python train.py --activation="cubed_relu" --balance_bias=false --lr_router=0.00221
Below are experts of layer 3 (counted from 0) of a mixture-of-experts language model. Rows are named router (the router's row for the expert), up (a neuron's input weights, with its number), down (a neuron's output weights, with its number) and show model dimensions 0-127. Each number is 50 + 10 x the weight over its row's rms, rounded and kept within 0 to 99.
After each expert's rows: a language model's description of what the expert responds to. This comes from a sample of Wikipedia text that the model never trained on.

# expert 44
router:46 34 40 33 65 64 41 59 54 33 55 62 33 34 63 48 55 41 63 43 50 36 38 62 41 58 37 61 43 37 42 65 42 50 58 62 37 63 64 38 35 52 41 62 44 46 59 44 42 57 47 62 59 58 46 48 51 56 55 44 60 60 38 63 64 41 45 58 51 51 66 37 58 38 44 53 58 57 62 62 36 39 35 46 40 43 60 57 46 39 63 63 39 38 44 58 58 46 60 46 38 64 51 33 38 49 47 54 59 46 37 56 45 35 38 46 44 61 55 48 51 55 61 65 39 41 46 31
up2:48 44 53 47 52 45 49 51 57 44 30 36 59 49 60 72 68 42 43 56 61 34 49 61 61 54 45 51 43 49 45 62 28 39 54 44 61 53 57 32 55 51 60 66 37 45 33 51 57 60 31 45 47 39 46 42 27 52 32 54 34 44 56 47 61 52 52 44 51 50 57 42 72 46 41 42 60 35 49 48 45 66 47 66 50 58 36 33 65 41 43 68 53 63 67 59 58 66 47 50 56 61 55 49 52 53 54 65 59 37 54 40 55 52 48 58 42 64 52 56 24 49 45 62 51 42 47 52
down2:62 52 67 38 37 39 43 42 52 60 52 43 42 19 42 55 43 54 46 43 59 47 53 55 52 59 44 35 54 48 51 60 57 33 46 42 42 69 50 38 58 55 69 70 58 54 60 52 56 51 41 52 50 47 38 31 52 61 53 42 64 60 62 44 58 29 42 55 57 34 63 45 42 52 57 41 42 66 43 62 46 57 38 56 60 46 38 38 49 47 53 47 41 53 43 29 52 49 60 43 41 59 72 52 35 51 38 54 59 55 49 43 58 39 45 45 34 33 62 54 42 58 60 65 42 29 57 47
What it handles: Caps, digits, the. Capitals, digits and the after a space or period, often in tables or acronyms: METE-OR, SMIL-E-S, Chic-ag-o, the.

# expert 36
router:44 42 47 42 58 51 42 61 59 44 69 49 44 31 54 46 61 39 61 50 43 38 43 55 37 52 54 54 40 28 36 47 47 57 57 46 40 63 62 57 29 56 46 53 46 61 57 36 44 46 59 64 53 57 46 48 56 45 60 43 57 58 49 63 57 59 32 50 45 57 56 32 53 39 36 47 50 44 50 63 33 45 35 38 54 43 63 52 53 37 60 74 37 35 42 64 45 42 67 38 53 67 39 36 36 33 50 57 60 51 45 55 50 27 33 54 41 49 61 60 45 53 52 64 40 50 37 51
up0:45 48 58 51 59 52 31 44 52 49 43 38 63 38 49 46 57 46 32 56 39 55 51 36 45 58 46 47 57 53 62 53 42 56 53 52 50 48 58 46 45 58 63 74 56 53 51 46 50 25 46 29 54 48 41 43 67 56 62 67 45 50 80 53 44 41 56 56 43 60 50 43 54 33 74 52 53 53 77 48 45 38 53 59 38 58 62 40 67 53 70 39 45 53 45 39 59 40 43 60 49 60 71 73 42 58 39 54 49 44 52 48 36 43 47 46 45 37 58 52 52 44 64 64 45 36 57 49
down0:36 43 32 53 52 58 46 42 45 49 41 53 44 40 44 58 54 57 38 43 56 64 53 51 41 49 33 58 61 53 60 45 51 62 51 56 52 65 52 56 70 56 38 50 62 45 42 50 54 48 59 41 37 46 57 61 41 57 41 59 29 43 80 31 59 55 54 27 54 56 46 76 51 51 48 47 61 61 25 43 49 48 44 59 31 48 50 60 46 55 33 61 36 48 27 41 54 52 65 47 50 52 61 31 55 48 46 58 70 33 51 45 43 42 45 43 46 39 47 46 65 40 49 35 50 50 49 61
What it handles: Letter m pieces. The letter m or M as its own piece, mid-word or word-initial, such as Olympic, decommissioned, ambush, Members, maximal.

# expert 5
router:57 47 50 36 53 40 41 58 56 47 66 58 36 45 66 58 39 39 51 44 45 56 28 64 44 49 46 60 33 37 44 51 49 41 41 62 32 58 53 52 29 72 30 55 58 47 55 57 45 46 45 58 55 60 56 58 60 54 54 60 50 69 43 73 57 47 50 40 55 29 63 45 52 45 37 49 60 48 62 63 48 54 30 55 44 50 55 57 52 51 37 68 35 32 50 54 62 51 54 64 37 59 63 30 48 45 56 45 57 45 28 54 58 40 40 49 36 45 53 59 52 57 54 54 40 36 40 40
up3:70 50 58 54 41 63 63 65 55 50 47 70 49 55 63 40 59 54 37 42 57 53 62 48 46 49 35 53 62 44 50 67 58 48 37 54 39 49 54 56 45 54 55 56 52 47 39 42 57 52 47 27 46 64 60 55 55 56 57 52 59 24 65 58 53 55 47 37 63 53 51 47 46 47 33 54 58 32 41 52 45 50 35 59 34 59 56 42 48 41 47 67 59 50 37 69 35 59 65 42 30 53 76 41 50 32 56 45 63 60 46 53 43 44 70 42 50 43 56 63 65 47 48 40 44 49 32 52
down3:36 64 37 57 36 44 53 58 46 72 60 54 42 36 39 30 49 60 34 47 40 61 53 45 42 45 48 40 39 63 48 47 56 64 53 46 43 65 55 50 52 35 57 40 37 62 54 49 53 46 46 63 55 80 58 41 65 58 62 66 72 61 44 60 36 43 46 52 56 31 67 47 44 47 45 55 55 38 54 34 42 46 55 54 65 34 61 54 60 52 39 59 36 58 58 45 61 35 47 44 51 53 46 42 61 31 40 58 52 62 39 66 44 58 55 58 63 49 55 44 47 60 59 40 45 40 49 43
What it handles: List item separators. Colons and hyphens opening list entries after a line break, such as "- Captain: …" and "- Name", plus word-piece er in names like Roger.

# expert 48
router:49 33 40 34 64 64 43 61 54 33 65 62 36 41 65 46 50 41 61 41 50 42 39 61 34 58 36 57 46 40 44 62 40 46 57 61 38 63 60 39 45 53 48 64 43 45 62 37 41 58 55 61 59 59 46 54 52 59 54 41 55 65 37 62 64 39 46 58 44 43 62 39 58 39 44 49 59 56 65 62 37 38 36 45 37 46 64 58 50 37 61 70 37 39 42 60 58 48 60 44 39 63 58 39 37 42 45 56 60 41 39 57 45 38 38 41 34 60 50 53 57 64 59 63 44 46 43 42
up6:49 45 29 47 41 62 36 42 59 51 49 52 53 40 51 45 56 35 62 60 42 57 51 66 62 54 50 51 43 20 43 73 43 48 47 32 62 45 68 54 58 48 57 59 48 59 36 62 34 36 60 44 36 60 62 48 59 51 40 61 52 63 47 50 54 54 41 50 37 56 37 47 32 41 40 61 46 53 52 54 59 62 39 38 44 61 44 75 32 33 36 45 45 54 56 52 52 45 54 49 54 42 32 52 48 45 19 41 52 44 52 60 54 34 46 53 41 54 56 63 44 46 45 37 58 51 49 53
down6:48 40 51 53 44 51 54 47 30 53 35 86 43 65 44 64 36 54 56 59 52 64 53 38 45 52 38 52 40 53 61 58 52 38 58 50 53 59 56 45 75 51 45 50 25 45 53 36 48 45 72 50 64 58 42 51 47 60 48 41 55 47 66 37 46 55 57 35 51 37 48 37 40 41 61 64 63 42 36 46 50 55 69 56 40 40 51 52 49 44 58 49 56 62 38 67 22 54 52 58 67 43 52 49 56 47 45 51 45 67 53 52 49 50 43 43 52 54 38 57 56 65 57 35 59 61 53 52
What it handles: Word starts and decimals. First pieces of words after a space (th, be, bet, und, s), decimal points in table numbers, and pieces in technical or foreign text.

# expert 39
router:34 47 46 37 53 52 42 62 55 45 70 64 49 38 66 52 52 48 68 40 47 43 39 76 41 57 48 59 46 46 45 55 38 48 44 59 24 56 54 36 45 44 43 54 43 58 66 52 41 54 53 72 62 62 49 51 56 64 64 36 56 63 25 47 68 42 54 46 50 38 55 36 59 46 53 58 58 42 59 54 38 57 33 44 42 39 54 57 57 44 46 57 34 39 54 62 57 43 44 46 29 51 51 49 25 40 48 40 62 52 50 44 47 41 31 47 38 61 58 57 42 63 53 55 52 53 52 38
up6:33 47 70 48 55 44 54 27 55 38 39 64 61 44 49 52 44 62 57 71 58 56 45 56 53 38 49 59 31 55 48 31 54 46 51 39 45 45 63 63 55 60 56 58 20 54 56 72 51 41 45 50 53 61 56 45 57 45 61 50 53 57 57 62 49 55 67 45 49 49 69 43 38 46 45 41 51 48 47 64 51 43 30 36 39 38 55 67 66 56 54 53 46 67 69 50 46 52 63 40 49 51 46 45 57 43 33 44 50 47 46 40 40 60 38 59 52 57 36 38 37 64 47 45 54 32 62 60
down6:51 61 51 48 52 47 49 42 46 63 39 43 59 54 48 36 32 52 39 49 45 70 50 31 47 44 68 40 54 38 67 49 53 60 48 56 63 53 48 47 37 62 67 37 49 65 53 76 42 52 49 44 47 79 40 48 59 62 63 62 59 51 68 43 46 49 54 50 59 40 35 43 49 52 59 39 29 63 45 57 56 54 59 70 59 53 42 63 58 49 40 48 44 55 61 49 40 50 46 49 59 49 60 28 55 41 48 52 46 46 51 59 45 59 54 51 45 42 49 51 69 62 49 26 34 60 54 70
What it handles: Quotes, brackets, symbols. Quotation marks, apostrophes, parentheses, brackets, dollar and pound signs, mostly opening quotes before song or album titles.

# expert 30
router:48 46 55 29 51 50 33 53 59 26 59 47 27 29 58 43 46 36 57 59 44 31 41 58 42 59 39 62 29 37 33 42 58 57 57 56 36 57 51 36 36 53 46 56 54 58 57 31 39 56 39 63 53 57 43 53 40 59 38 50 50 54 48 64 57 46 60 56 58 51 61 53 63 42 46 53 57 55 48 78 41 44 38 44 63 50 49 45 47 44 42 54 29 42 49 64 49 46 51 41 45 67 50 31 41 47 56 47 44 33 49 45 41 35 48 39 44 52 40 39 49 53 55 56 35 35 41 55
up12:54 65 44 62 55 42 42 43 56 38 54 40 41 46 53 54 46 46 48 37 43 58 57 22 50 63 50 48 34 53 55 47 56 49 37 53 42 38 57 44 44 61 37 48 55 69 52 28 38 41 38 53 62 42 39 61 29 59 50 37 47 44 70 46 57 65 55 59 32 48 60 39 49 58 50 70 44 44 57 67 55 71 58 51 45 43 37 47 49 50 59 46 43 41 71 59 33 50 53 39 36 40 53 49 49 65 41 65 49 61 43 45 44 56 61 30 47 56 54 35 53 49 30 53 58 37 60 35
down12:80 44 46 69 42 52 69 53 58 48 54 45 55 55 49 47 63 50 42 47 23 44 46 54 59 43 59 51 45 59 46 50 49 55 53 58 54 76 43 44 52 67 41 49 63 18 50 51 36 44 52 46 67 44 66 53 55 41 34 42 62 51 46 43 44 54 54 57 56 61 49 58 61 51 56 58 33 44 55 56 35 62 44 49 45 56 48 44 53 51 51 49 47 69 51 41 60 44 58 50 60 64 39 59 54 53 69 61 67 46 59 39 47 42 34 43 55 73 56 41 41 54 53 55 58 48 69 65
What it handles: Mid-word endings after t. Inner or final word pieces such as her, ter, ess, ant, ence, olog, as in Megatheriidae, neither, business, regardless.

# expert 13
router:49 49 39 39 44 57 49 52 67 38 49 67 29 46 59 52 39 41 44 54 42 56 43 63 37 62 38 63 36 33 31 67 50 57 61 40 46 61 61 41 36 41 45 54 48 43 62 41 40 41 51 67 61 66 44 45 43 61 41 40 60 65 44 58 51 54 50 70 53 53 53 39 62 38 43 48 62 49 64 64 38 43 39 48 43 56 57 57 51 28 46 55 50 32 52 64 54 52 55 61 34 67 45 39 22 60 55 52 53 40 38 57 56 40 53 46 38 50 38 55 43 50 55 64 46 40 58 49
up12:40 38 46 57 38 47 36 69 38 57 51 58 44 66 30 51 57 50 41 42 39 41 44 59 39 49 45 54 55 56 47 52 62 36 60 53 52 48 63 32 48 38 53 46 47 52 49 62 51 28 51 56 50 45 55 39 66 47 47 58 50 53 44 44 57 41 43 67 45 53 53 49 46 19 47 55 65 52 38 73 59 43 53 38 48 67 49 49 48 74 46 51 48 47 56 42 67 56 39 49 40 52 50 54 35 42 65 64 45 34 50 51 51 33 46 48 55 58 48 42 37 28 43 50 82 36 47 55
down12:39 58 67 63 58 51 57 59 62 51 52 42 38 61 47 58 53 52 53 25 56 41 45 44 58 46 56 60 45 66 43 48 60 76 66 38 45 39 62 59 58 59 46 54 39 51 45 50 62 55 48 59 58 44 50 53 63 63 46 44 51 53 41 56 39 45 44 43 38 40 18 57 36 42 59 64 51 64 37 57 55 49 56 75 53 55 52 70 37 37 40 51 47 48 69 44 37 52 29 53 51 50 53 36 48 48 62 49 49 71 58 53 55 69 53 49 39 49 63 31 49 51 53 58 59 49 63 49
What it handles: Mid-word English syllables. Word-internal syllable pieces right after a word's first fragment, such as ach in Reaching, ight in weight, pt in except, al in revealing.

# expert 27
router:53 29 45 34 46 48 40 64 50 47 68 72 43 42 71 41 57 36 53 38 43 48 49 54 33 43 43 54 46 39 42 59 43 51 49 53 33 64 60 37 38 50 52 61 52 45 62 34 43 58 40 44 52 59 60 44 48 58 62 39 44 75 38 56 65 47 46 56 43 61 45 35 49 41 46 50 63 48 47 59 48 36 47 47 51 35 42 56 49 38 59 52 48 46 55 63 49 51 50 53 45 68 44 33 43 56 36 73 53 46 44 61 42 37 33 33 34 57 54 42 57 70 54 57 45 58 39 33
up1:50 37 47 49 60 52 34 62 56 57 58 50 50 58 62 47 49 49 55 46 61 73 58 38 67 34 53 44 36 55 62 46 60 48 48 55 37 49 37 48 50 52 51 55 31 57 37 55 44 61 33 48 50 48 53 42 58 33 54 48 58 55 44 39 48 51 60 50 56 69 45 43 42 49 42 55 17 29 42 38 62 40 47 36 51 58 38 73 55 58 51 50 46 65 34 46 48 33 61 69 39 59 47 47 42 40 49 38 71 46 54 48 48 69 41 45 45 44 59 36 58 45 59 62 33 53 62 38
down1:45 46 49 46 48 54 53 35 56 55 55 64 63 60 57 39 70 38 46 36 46 57 54 56 56 70 47 57 54 50 36 53 63 58 46 65 26 50 60 56 50 38 67 57 79 50 48 53 50 55 58 30 47 57 38 38 57 42 56 41 39 57 52 43 43 56 60 54 55 35 47 46 55 40 66 68 60 38 50 45 36 61 44 52 50 53 52 58 44 45 43 65 65 57 54 63 22 58 51 49 50 27 52 49 44 60 64 43 59 51 44 48 50 45 58 76 59 63 39 38 52 38 56 60 54 55 50 37
What it handles: Pieces after initial S. Word pieces right after an initial S or s, such as chool, ame, ilver, ydney, eries, plus k, uc, ite fragments.

# expert 33
router:49 44 51 45 55 48 37 59 45 30 67 61 48 42 66 47 41 35 60 36 46 46 46 68 42 74 43 61 30 41 43 51 38 52 50 46 35 57 67 50 36 41 42 64 56 53 52 42 44 56 47 53 59 66 49 54 58 56 68 53 59 64 43 64 61 55 52 56 60 49 49 32 48 52 44 55 55 52 69 59 48 50 37 51 38 52 47 57 54 29 66 64 35 39 40 54 63 67 50 57 41 68 54 39 30 42 44 49 51 47 48 56 53 31 34 37 35 53 43 47 57 48 56 65 44 43 42 38
up2:42 50 53 33 61 54 66 61 49 59 50 37 53 52 55 67 84 50 42 32 38 45 53 50 46 51 47 42 40 55 59 61 58 41 53 66 66 54 48 61 54 55 26 51 46 63 52 63 52 58 52 44 66 67 34 48 44 33 49 57 51 63 40 38 41 62 27 59 58 52 50 51 47 51 55 47 55 64 48 58 58 65 47 47 66 53 44 40 45 39 48 67 57 34 54 45 53 46 56 62 34 62 67 60 53 44 43 48 58 41 54 67 59 47 58 49 54 33 34 42 58 50 31 47 43 56 43 40
down2:56 53 57 53 60 46 65 44 59 57 46 57 50 54 60 40 26 40 51 57 44 26 42 39 50 48 46 51 57 48 41 48 44 47 58 64 37 48 25 54 61 46 49 28 44 58 50 56 62 20 63 55 48 38 69 67 34 41 58 63 28 43 53 42 39 46 35 48 52 48 41 47 56 43 45 39 52 51 51 36 52 52 45 52 46 39 38 46 52 60 41 47 53 52 60 36 50 47 68 46 33 38 55 51 52 83 54 55 41 51 54 45 48 41 59 53 62 67 57 58 45 42 65 48 56 38 47 41
What it handles: Digits and per/tern pieces. Single digits in numbers and dates, plus mid-word pieces like per, tern, resent, ident, as in Angiosperms, Nominee.

# expert 10
router:57 55 52 37 46 54 40 45 55 39 70 48 36 35 62 45 53 43 73 49 63 45 60 56 26 42 29 63 39 29 29 61 55 58 48 54 36 58 52 50 38 55 52 68 59 53 58 35 37 49 55 50 62 53 48 58 45 51 33 56 47 71 39 52 52 49 45 54 56 46 58 60 63 35 59 39 50 60 50 62 43 36 52 44 42 42 49 58 56 38 59 58 50 46 56 59 57 61 54 47 34 63 42 39 38 40 47 49 52 36 62 47 43 23 48 29 41 49 40 47 46 67 54 59 46 45 56 48
up9:47 40 46 54 36 32 45 39 71 52 45 38 22 45 70 51 46 39 40 46 53 45 48 58 62 57 59 62 43 43 45 68 48 43 46 58 53 54 46 62 41 52 57 66 59 56 30 39 33 38 43 46 43 62 45 43 53 49 54 38 45 56 45 46 45 37 43 34 41 49 37 72 58 45 63 37 46 37 52 45 58 46 50 50 59 47 60 34 50 51 72 63 40 49 59 58 42 67 45 45 49 27 57 58 43 59 51 65 27 63 46 59 49 46 54 56 41 45 44 54 58 57 58 48 69 58 61 40
down9:35 65 60 43 43 55 65 59 50 47 52 66 52 46 38 56 54 59 68 61 35 47 49 52 43 48 55 40 60 38 48 52 44 64 65 45 46 52 63 62 51 54 43 49 64 29 60 45 50 46 50 65 50 60 54 49 40 59 48 58 53 80 51 63 50 57 45 47 20 40 44 43 56 56 39 53 66 49 44 59 67 57 55 73 36 37 44 53 62 40 57 46 38 63 69 57 46 39 56 47 46 44 57 56 73 51 48 50 53 66 41 43 53 40 50 30 53 56 72 54 53 47 52 50 67 45 52 52
What it handles: Mid-word vowel fragments. Inner word pieces built on a vowel, often before an ending, such as an in hurricane, id in Android, y in Ivy.

# expert 49
router:52 40 40 28 45 58 34 60 56 46 54 55 39 39 56 56 55 48 54 53 34 54 42 65 30 49 33 64 37 38 34 56 36 58 53 56 33 59 55 37 39 45 47 60 49 44 50 37 41 49 55 54 64 43 39 56 60 59 58 52 48 59 41 67 56 45 61 50 65 55 59 40 54 35 39 59 47 52 62 54 37 49 43 27 32 39 42 54 59 33 59 50 40 37 45 50 48 31 53 39 35 63 37 38 45 36 34 67 56 44 38 63 37 38 41 48 38 62 55 59 56 51 60 57 46 48 46 45
up0:56 41 32 47 51 54 54 65 53 61 51 49 54 32 34 35 51 34 61 59 38 57 61 58 54 40 31 39 64 54 59 50 49 73 44 58 27 56 56 43 30 51 59 37 47 66 37 35 53 65 48 72 41 46 53 49 43 65 46 48 48 54 45 57 43 47 50 32 40 50 65 54 50 36 50 53 55 59 79 37 54 43 50 34 57 42 34 44 63 46 45 37 63 49 47 35 55 53 47 49 49 47 53 47 52 48 51 41 62 38 60 31 39 53 61 31 46 52 54 66 43 54 61 51 46 53 48 42
down0:46 42 55 46 56 47 56 59 44 35 46 58 43 43 52 58 61 63 67 65 44 46 35 62 50 67 52 66 48 41 63 32 52 69 45 38 57 36 44 44 46 48 46 49 56 48 55 38 54 44 52 59 49 41 43 46 57 52 44 46 51 50 55 64 41 58 52 49 66 51 63 44 47 36 51 57 51 42 60 34 53 34 57 61 41 57 47 59 35 53 62 52 63 14 74 63 56 50 55 42 42 53 52 54 61 60 35 46 56 44 45 68 44 51 62 45 45 68 76 61 43 37 43 55 43 56 64 66
What it handles: Letters k and p. The letters k and p within words and names, e.g. shekels, Shkodër, Pekka, Donkey, Encyclopedia, plus capital K and P starts.

# expert 19
router:53 44 45 41 67 53 41 54 51 29 54 62 32 40 64 45 50 53 48 38 52 44 39 56 40 52 41 63 50 43 45 53 35 40 61 47 29 56 50 40 34 51 62 58 36 55 58 42 31 63 47 62 66 52 52 41 64 47 56 36 57 55 39 63 74 41 47 47 55 36 62 33 48 46 51 44 57 47 57 60 37 57 37 34 45 51 45 54 57 41 48 67 32 41 53 64 54 59 62 38 39 55 42 34 33 37 57 43 52 43 50 51 49 32 41 43 34 63 51 49 62 59 54 64 33 53 47 43
up1:47 65 43 49 39 53 55 50 62 43 45 50 48 47 65 54 41 53 59 44 58 72 59 53 38 49 43 59 64 51 50 41 34 44 56 57 55 74 85 47 47 59 57 49 44 26 61 54 47 56 45 31 61 34 56 53 57 52 73 62 51 46 46 53 50 21 44 39 64 64 49 52 53 50 62 44 42 46 67 49 54 37 54 44 56 63 55 55 50 61 40 61 59 46 62 33 48 68 51 37 57 35 40 52 49 40 37 45 59 44 45 52 42 59 49 68 68 54 44 54 53 44 39 47 42 42 51 56
down1:42 51 64 65 48 68 73 31 53 50 42 34 47 68 60 68 50 56 65 33 59 56 65 48 58 61 58 37 42 51 51 44 65 49 59 52 58 49 43 45 45 51 56 53 61 58 65 51 45 48 45 52 42 48 39 42 43 50 45 67 50 38 49 48 51 64 30 37 52 50 30 43 43 45 37 62 56 36 70 64 64 39 59 59 46 50 52 46 56 39 56 58 37 36 64 54 43 50 45 43 48 59 53 51 59 54 50 48 50 20 42 51 56 43 50 70 52 64 61 58 40 51 51 67 66 41 62 46
What it handles: Opening parenthesis. Opening parentheses and quotes, mostly right after a person's name or title in biography openings, e.g. "politician (born 1961", "(SPD)".

# expert 3
router:49 38 57 26 67 47 48 61 59 47 69 62 37 39 63 50 62 43 52 48 40 50 38 60 33 59 32 61 44 54 41 63 40 45 62 53 38 54 49 52 53 59 44 64 48 48 65 56 47 57 48 64 53 68 57 45 46 50 60 59 53 68 30 54 51 55 42 52 42 60 52 44 63 46 58 56 61 62 67 62 26 52 47 44 49 44 54 58 44 47 52 64 43 38 52 51 52 43 49 48 43 64 63 27 43 51 67 68 51 36 30 54 53 38 30 46 50 48 46 52 56 61 59 64 31 53 51 40
up0:62 76 61 25 61 45 53 38 49 62 54 50 27 56 45 41 54 48 47 53 49 47 43 49 45 35 44 34 57 47 31 50 43 52 45 38 64 56 56 50 41 56 34 59 44 62 46 57 51 53 42 50 57 41 31 56 42 48 45 52 50 43 37 56 64 46 48 61 64 62 60 45 33 44 57 42 48 64 39 44 48 45 49 55 60 58 69 42 49 36 52 50 40 50 63 34 64 27 52 72 71 34 55 49 55 32 48 44 43 46 41 53 62 43 46 59 55 46 48 48 30 72 62 51 48 48 59 55
down0:41 60 41 52 64 27 65 46 71 44 37 49 44 63 67 51 52 55 41 37 28 51 50 44 53 40 35 61 44 59 55 48 38 59 56 49 72 37 49 48 58 61 57 47 68 49 52 47 44 49 59 45 51 51 56 56 45 41 47 55 47 63 38 51 49 57 43 46 40 40 59 42 41 38 50 63 49 53 58 46 42 50 63 35 38 46 75 68 67 30 50 44 59 42 41 36 59 79 57 51 53 42 36 33 52 55 48 55 50 66 55 45 44 54 53 64 53 65 34 61 37 53 54 49 43 56 64 53
What it handles: Plural and noun suffixes. Word-final suffix pieces, mostly plural s, plus es, ers, ions, ations, ents, as in inches, Indians, Theses.

# expert 60
router:46 44 59 39 58 46 50 74 61 41 61 64 26 32 56 43 50 41 63 52 57 38 35 53 49 64 28 57 55 29 40 57 45 43 51 55 42 50 59 44 47 59 52 75 50 47 64 53 34 48 50 59 59 58 33 51 60 55 54 55 37 51 32 58 52 46 38 63 43 59 50 42 59 53 51 36 44 62 59 74 37 47 39 51 52 28 41 50 60 53 51 72 44 43 40 52 47 44 55 55 49 51 59 37 40 30 51 54 48 52 46 39 51 40 46 44 39 53 50 49 56 73 58 51 46 43 51 32
up7:56 51 60 51 59 38 31 54 47 56 43 48 59 53 54 42 43 33 30 45 49 39 39 61 52 39 50 42 47 57 50 46 59 57 53 37 53 32 35 49 64 58 38 41 64 65 51 39 38 73 52 50 70 55 56 54 47 46 48 48 46 57 45 68 56 44 66 53 55 50 54 57 47 46 50 51 23 56 61 41 60 40 49 56 55 23 56 42 54 68 44 65 44 50 32 52 57 54 30 53 26 54 53 37 48 39 49 49 61 53 34 60 49 56 44 47 56 35 36 31 39 67 62 45 56 41 50 40
down7:58 56 48 41 61 66 57 44 60 56 42 52 41 41 49 49 41 55 34 65 67 57 48 70 53 50 45 53 39 40 35 49 34 62 46 42 62 65 31 53 34 40 29 41 55 61 38 61 46 47 48 54 31 40 61 43 46 52 56 46 46 48 53 50 54 35 40 55 36 53 62 46 44 47 57 43 58 61 65 68 44 53 46 60 52 40 41 55 45 41 52 29 44 43 58 56 48 53 48 46 56 55 52 41 39 23 30 51 56 29 44 42 52 59 57 57 45 73 58 25 52 52 52 49 38 47 43 31
What it handles: Inflectional suffixes. Suffixes closing a word, namely plural es, past ed, ing, ies, ations, as in blades, traveled, accomplished, votes.

# expert 31
router:67 35 50 44 51 49 40 56 44 42 60 44 43 36 64 58 38 41 61 61 61 52 47 58 49 70 39 56 39 25 36 57 41 49 64 58 40 63 64 41 38 51 53 63 55 42 51 43 46 46 53 69 49 52 59 49 50 48 64 50 39 71 39 73 61 60 41 48 60 50 54 39 50 57 30 49 52 41 38 53 39 46 20 49 40 54 51 42 40 31 51 59 52 35 49 42 52 56 47 57 41 62 44 38 47 52 43 47 50 52 42 53 48 45 47 33 39 36 45 47 50 54 48 84 44 44 44 42
up2:71 33 48 54 42 58 47 54 30 63 54 44 62 45 56 55 42 61 40 42 42 51 51 50 46 46 55 52 54 50 51 47 52 47 40 57 45 67 71 40 38 54 63 67 60 59 51 60 48 57 47 42 47 51 58 47 74 59 81 60 61 60 53 48 57 47 39 66 37 65 48 40 31 59 45 50 68 37 45 43 59 46 59 60 45 51 41 59 47 41 69 35 50 44 64 53 40 44 32 50 56 61 45 47 43 56 48 61 34 61 51 40 29 47 35 44 37 54 40 56 54 48 43 64 64 52 37 56
down2:49 63 45 48 53 47 48 60 46 43 49 38 40 45 50 41 38 66 57 60 54 54 45 45 51 59 62 40 68 38 47 53 48 63 52 54 69 52 19 40 48 43 38 54 28 64 59 53 51 46 53 58 55 41 43 55 44 44 43 26 58 55 52 32 62 52 51 44 61 67 54 53 59 49 61 54 70 62 55 53 40 61 49 43 73 50 71 43 46 56 38 40 59 47 43 38 60 45 65 32 49 34 64 40 61 42 49 56 62 66 54 53 41 43 57 46 52 58 58 47 62 59 43 40 71 53 47 33
What it handles: Word-final o/or/a. Word-ending vowel pieces o, or, a, ive, ative, as in San Francisco, Major, Motor, senior, Adelaide.

# expert 20
router:47 38 45 45 53 45 50 65 36 39 70 60 32 42 61 43 44 40 40 40 54 44 48 64 42 59 46 63 44 45 46 70 37 54 43 47 36 57 66 30 48 52 46 61 44 42 66 27 28 55 61 60 46 50 34 56 45 52 59 36 50 55 43 60 56 32 49 57 57 55 53 58 51 46 32 64 58 55 41 74 35 44 46 64 51 42 49 48 59 45 52 49 47 38 65 49 49 50 61 39 37 66 40 32 41 60 41 46 57 48 50 58 43 39 42 41 31 43 61 44 55 60 55 66 44 42 39 47
up0:62 51 48 44 42 37 75 55 43 50 36 39 53 42 62 43 47 48 49 40 56 46 47 57 63 60 70 50 60 74 42 52 60 56 57 76 54 52 44 50 61 50 57 56 53 50 36 44 59 75 40 45 55 53 49 58 48 52 70 63 69 64 53 71 55 47 49 45 45 40 51 60 51 47 35 60 62 45 54 42 27 62 49 52 68 49 43 60 62 53 43 71 56 27 57 36 46 68 59 40 44 48 41 41 40 52 55 55 51 44 31 52 41 46 54 53 43 38 54 48 39 44 34 43 52 54 43 52
down0:51 51 64 59 61 58 50 59 77 63 63 33 51 48 69 53 44 46 52 50 57 50 55 37 57 46 43 58 54 44 57 54 71 63 31 53 63 54 47 38 50 59 56 37 45 43 57 47 40 44 52 56 59 57 44 36 81 36 50 33 58 54 44 39 49 45 46 59 41 40 41 68 40 51 35 49 48 42 55 51 50 47 55 53 73 35 52 69 39 53 71 48 58 49 60 38 33 46 48 48 43 42 36 58 37 55 60 44 45 40 63 37 38 44 58 48 31 39 47 42 43 65 51 51 33 52 53 49
What it handles: Mid-word vowel pieces. Mid-word pieces like ic, u, i, fer, oc, mostly in names and common words, such as ju-ic-es, of-fer-ing, Gaug-u-in.

# expert 55
router:51 42 45 42 44 55 47 65 50 47 64 58 43 42 58 57 50 41 52 50 71 56 40 54 50 45 23 63 34 46 39 56 43 43 51 49 43 66 40 39 34 57 54 56 46 47 54 37 49 60 45 62 54 51 45 57 63 55 61 38 59 74 37 48 60 45 33 39 46 47 54 50 51 50 50 53 44 57 67 70 27 48 48 34 35 48 59 48 53 37 44 61 37 31 63 45 46 63 48 59 38 66 57 33 52 60 49 62 44 57 49 50 50 29 44 50 32 42 35 43 49 53 47 69 52 46 64 26
up5:39 46 40 44 53 33 64 60 45 37 47 46 52 63 44 42 55 43 59 58 62 34 54 34 41 52 57 61 49 54 56 59 43 51 44 60 48 48 45 74 46 55 54 50 46 58 49 51 72 52 33 50 62 56 40 74 47 47 67 53 49 62 58 30 34 32 58 61 47 43 76 45 57 49 56 58 50 48 62 63 73 56 57 54 59 47 28 42 65 50 42 64 50 48 49 53 45 53 35 48 69 49 47 48 54 51 59 52 57 52 58 36 52 45 31 53 42 45 48 35 57 66 53 62 43 63 69 62
down5:42 51 50 48 54 50 33 48 43 46 62 52 46 49 39 52 44 58 40 54 42 58 52 65 42 51 34 60 47 43 43 33 55 41 55 50 53 72 46 33 43 42 46 41 47 61 28 46 50 45 50 43 53 32 61 53 58 67 56 61 62 59 56 47 60 54 50 51 49 44 40 48 47 54 55 44 68 56 47 46 63 52 53 70 50 40 77 41 48 69 73 27 38 48 43 71 45 61 41 52 32 53 45 58 38 45 42 57 49 45 57 43 62 51 38 53 68 45 62 62 48 43 64 69 51 44 38 73
What it handles: h, it, and a. Mid-word h and it pieces, as in leasehold, Buddhism, architect, Ritter, plus the article a and an in prose.